python train.py --balance_loss=0.00809 --router_z_loss=0.001 --init_std_router=0.0234 --n_head=8 --tie_embeddings=true --init_std_o=0.00425 --init_std_up=0.0208 --weight_decay=0.017 --decay_fraction=0.901 --dataset="wikipedia_en"
Below are experts of layer 4 (counted from 0) of a mixture-of-experts language model. Rows are named router (the router's row for the expert), up (a neuron's input weights, with its number) and show model dimensions 0-255. Each number is 128 + 24 x the weight over its row's rms, rounded and kept within 0 to 255.
Before each expert's rows: "gets" lists some tokens that make up at least twice as much of what it gets as of all text. This comes from a sample of Wikipedia text that the model never trained on. Tokens count by the router's weight.

# expert 9
gets: ")", "\"", "a", "}", " =", "]"
router [129  78 127 139 158 129 133 132  95 145 103 128 142 118 170 120 156 147 156 141 122 122  84 133 119 129 149  75 127 136 121 120 135 136 153 111 160 123 130 145 115 140 114 145 138 106 136 146  61 144 111 153 127 153 137 140 146 122 118 171 132 126 146 128 100 105 125 166 122 111 134 106 125 131 142 151 122 100 110 121 121 124 124 109 135 162 163 133 148  82 142 117 114 134 130 122 126  74 136  99 143 116 155 135 121 105 160 144 113 158 130 115 121 110 165  99 123 112 146 131 126 153 107 129  93 104 153 119 103 126  96 142 105 135 104 136 108 136 111 106 104 134 150 139  92 132 180 135 158 107 113 140 133 150 142 130 120  34 157 164 101 134  74 148 153 181 169 110 167  98 123 151 128 108 116 118 150 127 137 118  95 151 125 130 121 104 160 168 161 118 112 131 142 158 140 174 128  85 138  90 122 105 132 190 174 134 134 162 161 168 132 116 126 184 105 111 156 120 175 121 104 136 124  97  98 110 118 160  83 108 146 127  66 136  81 141 141 103  88 121 131 147 141 108 134 116  88 142 118 136 167  68 135 108 155 129]
up19 [100 112 142  95 140 145 124 106 138 167  84 129 153 104 153 114 135  96 121 131 116 141  71 112 115 144 118 129 160 123 127 166 129  95 125 154 137 141 138 142 128  99 100 111 157  93 139 151 166 116 104 174 116 139 135 121 147 108  92 115 102 137 125  98  88 157 132  96  72 112 146 131 113 132 157 141  96 114 154  71 150 144 157 113 116 108 157 154 141  77  84 108 149 121 137 143 165 132  94  98 151 151 133 157 131 152 144 146 122 144 128 144 137 137 139 118 149 143 148 108 133 169  78 134 149 110 143 143 123 134  92 120 150 146 133 158 131 137  89  97 131 132 138 160 120 136  92 156 173 114 138 104 130 133 171 140 162 157 163 124 124 101 126 107 105 150 147 112 137 112 150 163 116 169 148  80 114 115 130 121 147 123  88 157 122 142  99 151 132 155  83 126 119 104 131 105  83  85 171 105 107 162 145 104 168 128 148 187 133 148 140 121 115 127 119 103 106 129 139 106 108 103 116 141  63 124 132 152 142 118 129 119 154 155 200 164 128 128  89 138 137 171 120 128 127 141 151 113  91  97  83 156 120 123 123  96]

# expert 11
gets: " ", " A", "S", " P", "A", " S"
router [128 160  80 171 112 139 124 151 108 148 105 143 112  94  99 117 135 130 142 134 132  93 108 123 127 139 122  82 127 146  93 141 138 192 167 120 144 140 123  88 165 129 183 133 167 182 138 151 109 112 127 154 145  91 119 108 137 146 157 147 128 150  99 126  74  86 110 107  80 108 139 124 145 136 133 152 129 107 181 132 137 145 123 128 140 143 161 138 135  94 123 141 111 126 184 164 149 131 125 129 112 116 101 106 129 124 182 127 131 148 126 125 120 136 154 143 124 165 133 121 124 123 124 106 147 147 119 138  82 115 114 114 148  91 104 133 130  93 132 162 122 130 112  90 134 114 134 144 113 137 146 119 120 142 139 113 161 131 113 108  94 105 175 156 139 184  95 172 155  96 135 159 166 127 119 118 152 117 144 113 128 142 113 154 136 119 112 149 123 126 135 121 127 147  83 177 147 117 129 134 163 106 107 151 134 136  99 116 126 164  89 140  65 131 120 129 126 127 102 132  97 167 156 147 133 123 134 111  67 117  86 126 109 166  86 154 164 155  98  94 147 131 108 102 148 194  92 147  93 137 110 173 123 122 116 142]
up14 [147 155 157 134 113 135 125 166 186 129 115 129 123 104  83 127  89 106 125  93 188 126  64 168  95 139 154 131 105 104 141 144 112 149 126 107 119 154 165 133 123 175 126 130 122 152  93 143 136 138 121 175 140  97 118 122 127 141 171 125 133 192 140 127 106  95 163 154 112 105  96 142 125  90 114  93 113 105 197 145 125 108 141 155 154 103 123 155  92  67 117 129 131 106 137 173 118 120 112 138 118 104 116  86  86 141 138 104 135 166 141 123 117 134 162 120 119 152 164  91 145  97 101  90 100 114 128 159 164 128 134 151 177 146 112 110 144 110 152 147 185 137 123 131 101  97 122 133 102 149 117 127 112 129 134 139 147 130 145 105 119 131 134 132 165 146 135 133 126 138 148 125 189 137 124 156 139  67 139 149 118 126 102 146 111 118 131  86 148 154 138  79 110  93 138 140 138 113 133 135 146 129 135 162 142 101 127 113 116 122  69  93  84 122 104 108 123 109 128 107 140 154 116 133 134 145 165 112 120 117  95  99 115 106  87 120 107 134 128 105 149  98 144 108 137 140 132  90 128 123 109 164 132 147 153 137]

# expert 13
gets: " in", " to", " on", " for", " from", " at"
router [132 139 152  82 117 155 115 138 125 130 116 140 165 118 116 128 115 127 184 139 138 129 144 115 149 130  88 107 168 163  81 137 117 111 150 104 110 135 137 164 126 122 115 120 121 174 120 124 138 186 171 134 140 112  99 124 131  99  98 139 133 114 155 123  80 102 128 175 163 136  97 138 165 133 121  85 132 129 134 130 104  98 112 128 150  98 122 101  81  93 124 148 122 124 137 106 116 134 123 152  91 102 107 107 117 141 130 135 110 132 139 153 122 110 129 132 150 129 104 118 124 123 174 136 109 129 137  95 122 155 121 134 192 110 146 193 146 147 124  99 133 133 134  90 136 135 171 140 106 138 109 133 176 125 127 163 154 160 109 143 145 152 120 122 155 132 153 137 189 137 165 131 148 159  83 112 125 112 121 103 111  55 127 117  89 137 122 183 131 109 143 110  97 122 101 113 118 124 131 146 137 130 124  77 113 106 144 186 145  86 125 139 137 118 154 119 103 156 146 135 137 125  99 151 144  97 138  80 108 125  69  91 143 139  93 150 123 145  78 144 138 136 149 118 115 149 108 126 123  82 177 103 147 123 175 156]
up21 [178 138 118 104 137 112  88 112 102 152 120 111 132 115 125 141 130 149 116 112 175 121  85 129 148 109 142 131 156 160 158  96  98 131 140 139 112 132 130  87 110 134 167 151 127 136 111 120 136 168 115 141 145  91 129 162 125 125 147  58 150 126 132 142 109 130 100 154 179 145 140 134 125 112 121  85 131 155  77 171 123  74  96 134 146 157  94 165 111 161 111  78 149 139 144 100 148 121  46 118 126 122 104  92 136  92 152 175 115 178 109 113 115 127 154 109  82 129 126 129 140 173 162 130  93 143 113 123 108 154 148 107 151 129  92 129 108 154 109 154 142 139 125 166 107 128 132 111 120 109 157 104 131 153 102 151 131 138 138  92 128  98 109 110 117 129 147 146 157 128 153 142  85 112 109 121  93 164 140  73 146 142 117 101 151 139 110 144 131 128 150 144 109 108 154 116 103 138 132 129 145 132 131  95 127 154 132 125 167 125 171 154 122 142 177 146 105 142 151 140 117 138 133 129 124 101 108 128 123 126  93  57 116 122 167 113 122 127  82 142 168 109 142 131 135 134 113 141 126 155 155 108 112 125  92 184]

# expert 5
gets: ".", " 0", "2", "3", "1", "th"
router [100  97 124  86 148 102 120 123 101 115 148 114 178 125 141 114  57 143 144 121 119 188 106 188 116 105 150 131 121 138 166 103 145 136 146 143 179 123 110 141 125 138  98 132  99 149 119 131 142 171 141 125 126 158 163 150 135 122 143 117 143 129 160 150 144 132 121 145  84 123 140 138 128 102 149 133 140 128  72 112 139 119 136 137 139 104 119 197 148 106 133 145 108 140 130 138 117 104 120  99 127  94 128 134 149 126 135 140 113 173 132 114 143 113 100 108  88 112 137 139 114 172 109 118  70  92 146 146 133 143 152 104 144 105 161 145 138 121 141 104 125 196 124 132 109 148 129 116 153 109 190 108 133 129 112 169 159 122 124 174 156 118 171  91 169 148 150 131 173 123 159 150 156  87 104 152 134 121 143 116 122 129 131 161  88 124 107 140 135  97 122 129 121 132 153 159 100 108 124 104 131 116  77 165 132 133 116 132 166 132 171 120 112 172 117 111  96 118 153 108  82 105 127 119 110  95 131 111 170 120  95 121  91 123 112 117 133 139 110 135 104 149 109  93 138 162 154 139 144 105 144 131  96 183 111 155]
up16 [ 81 184 137 123  80 124 151 181 112 144  77  96 158 128 107 130 117  96 133 139 141 158 147  91 167 145 149  94 122 139 129 144 117 104 140 138 109 178 119 124 131 142 153 107 147 144 138 148 138  99 114 112 144 128 121 117 112  96 123 130 133 108 143 131 187 163 159 160 127 123 137 130 142  86 158 116 127 154  88 155 157 104  88 100 122 114 126 142 146 107 122 141 114  93 128 124 141  82 165  89  74 126 166 129 142 108 145 148 155 119 122 155 148 105 129 115 145 137 106 142 146  78 162 147  97 127 118 121 105 123 120 102 126  94 145 135 144  93 130 161 173 129 123 107 119 145 137 113 112 111 175 177 142 156 125 106 122 151 165 105 107 129 151 101 119 127  92 151 140 191 143 123 154 106 137 107 111 104  72 137  91 115 146 138 148 127 154  83 140 138 127 140 141  59 148 120 100 128 127 142 187 116 108 139 151 115 167  60 142 119 141 132 105 144 154 157 128 126 142 176 115 152 130 128 113  98 127 125 143 136 120 153 128 122 131 138 165 146 144  75 115 140 149 104 104 136 123 112 167 121 119 119  99 137 164 117]

# expert 1
gets: "-", " ", " he", "|", " -", " ("
router [123 129 119 125 149  73 120 111 117 130 112 116 139 106 155 114 124 149 141 107 151 185 123 132 123 143 125  93 104 134 101 133 146 172 135 132 169 135 137 152 144 114  89 149 130 159 139 129 114 146 113 156 113 148 106 145 129 115 127 147 108 138 108 145 121 119 102 136 104 132  71 104 140 120 116 116 129  99 149 130 144  79 108 118 144 162 130 132 150 113 125 116 113 145 170 130 141 112 138 116 124 133 148 119 137 104 165 127 139  73 129 120 114  89 133 157 144  94 133 136 139 149 131 129  83 136 125 110 118 111  88 125 173 117 115 139  95 148 132 145 121 105 125 189 118 151 206 111 112  95 113 151 129 150 144 120 139 134 131 153  96 125  73  94 188 173 165 130 127 117 164 154 120  92 135 123 150 140 171 164 110 119 139 147 100  78 170 145 164 136 113 148 123 163 105 157 133 100 118 118 123 115 119 141 116 138 124 150 157 101 109 176 138 126 139 115  61 141 114 139 113 162 131 135 130 165 121 131  62 128 136 130  81 118 119 117 128 121  76 121 120 134 110 114 132  92  76 117  58 111  98  69 108 102 126 163]
up9 [ 96 137 116 167 150 125 132 129 145  87 114 145 127 152 116 149 112 121 118 145 125 132 188 125 112 149 151  99 128 127 124 128 121 137 108 137 138 171 131 156 139 111 144 122  94 136 113 132  98 107 121 143 117 116 113 127 124 156  98  89 140 122  86 176 159 127 132 120 135 126 132 140 131 173 115 166  94 180 113 115 127  92 117  84 134 105 166 139  97 142 139 125 151 138 113  97 122 139 130 115 119  78  81  69 121 132 147 134 119 153 161 147 101 119 124 118  88 138 147  76 119 111  95 120  98 124 121 191 121 134 146 107 129 146 118  96 159  90 124  99 134 138 111 152 110  96 136 104 127 129 116 130 124 170 126 173 127 149 153 137 150 128 106 102 141 117 121 107 131 109  86 121 115 136  66 133 140 109 124 149 114 140 102 169 117 161 190 159 176 159 138 102 148 140 148  92 133 114 127  92 132 147  60 138 128 174 120  74 153 153 165 134 116 119 119 159  76 149 120 120  97 129 160 143  84 128 104 115 109 136 139 125 143 136 110 182 138 131 105 112 135 130 131  99  91 127 126 133 172 115 125 135 179 114  70 118]

# expert 10
gets: " |", "\n", ".", "|", "==", ";"
router [122 119 128  56 147 140 137 134  97 142 116 139 121 109 158 102 153 115 164  89 124 129 102 121  94 143 128 145 178 170 112 145 119 199 134  74 144 132 138 125  90 129 191 152  98 163 108 161 119 109 143 124 135 151 111 116 132 133 121 114  94 124  84 140  88 136 129 135  83 174 113 114 102 102 167 164 144 140 146 134 129 105 133 121 111 170 121  94 129 110 159 129 118 138 128 111  82  94 127 148 120  60 127 112 121 119 164 122  85 105 123 105 114 125 120 163 125  74 118 127 143 115  98 124 120 157 133 101 127 132 142  94  83 109 176 144 156 136 126 131 136 118 140 185 131 160 175 124 157 153  95  97 127 119 132 125 123 164 146 141 131 161 110 125 139  83 140 143 134 146  88 115 164 145 117 109 168 127 146 125 119 156 112 130  94 143 116 152 106 111 123 125 102 129 146 142 121 118 145 134 111 141 131 124  89 113 157 135 119 123 121 139 148 134 144 172 120 151 148 115 175 174 101 152 139  95 124 142 105 116  79 112 101 124 158 133 152 132 148 153 144 155  71 108 140  97  92 154 119 132 164 154 121 117 144 153]
up15 [112 142 103 155 163 146 142 122  99 110 156 133 165 104 133 100 116  96 178 107 128 171 106 122 132 164 132  68 137 131  49 117 130 112 118 138 113 110 157 119 108 120 138 152 152 175 107 146 136 117 104 139  98  69 123 105 108 113 131 103 159 137 136 132 113 118 144 118 147 141 134 151 131 136 128 115 115 125 162  96 133  96 136 132 143 176 122 109 135 101 181 106 132 100 107 113 109  91 157 125 143 133 144 145 113  87 112 111 164 110 155 164 127 130 145 124 157 134 155 136  94 109 135 167 125 185 108 144  99 122 104 122 137 115 143 126  95  94 125 108 148  93 103 141 129 107 164 114 165  88 151  86  69  93 106 119 110 169 135 170 150 160 162 131 124 111 176 144  94 143 114 146 131 114 121 127 141 115 134 155 134 143 149 136 141 174 106 156 133 103  97 142 117 134  90 135 133 113 151  97 125 103 191 142 106 133 131 185 116 117 170 118  99 148 123 101 144 120 127 142 130 159 126 148  80 116 101 123 131  91 118 163 105 130 126 120 150 135  98 117 183 127 115 140 114 106  99 142 166  88 143 126 132 106  98 135]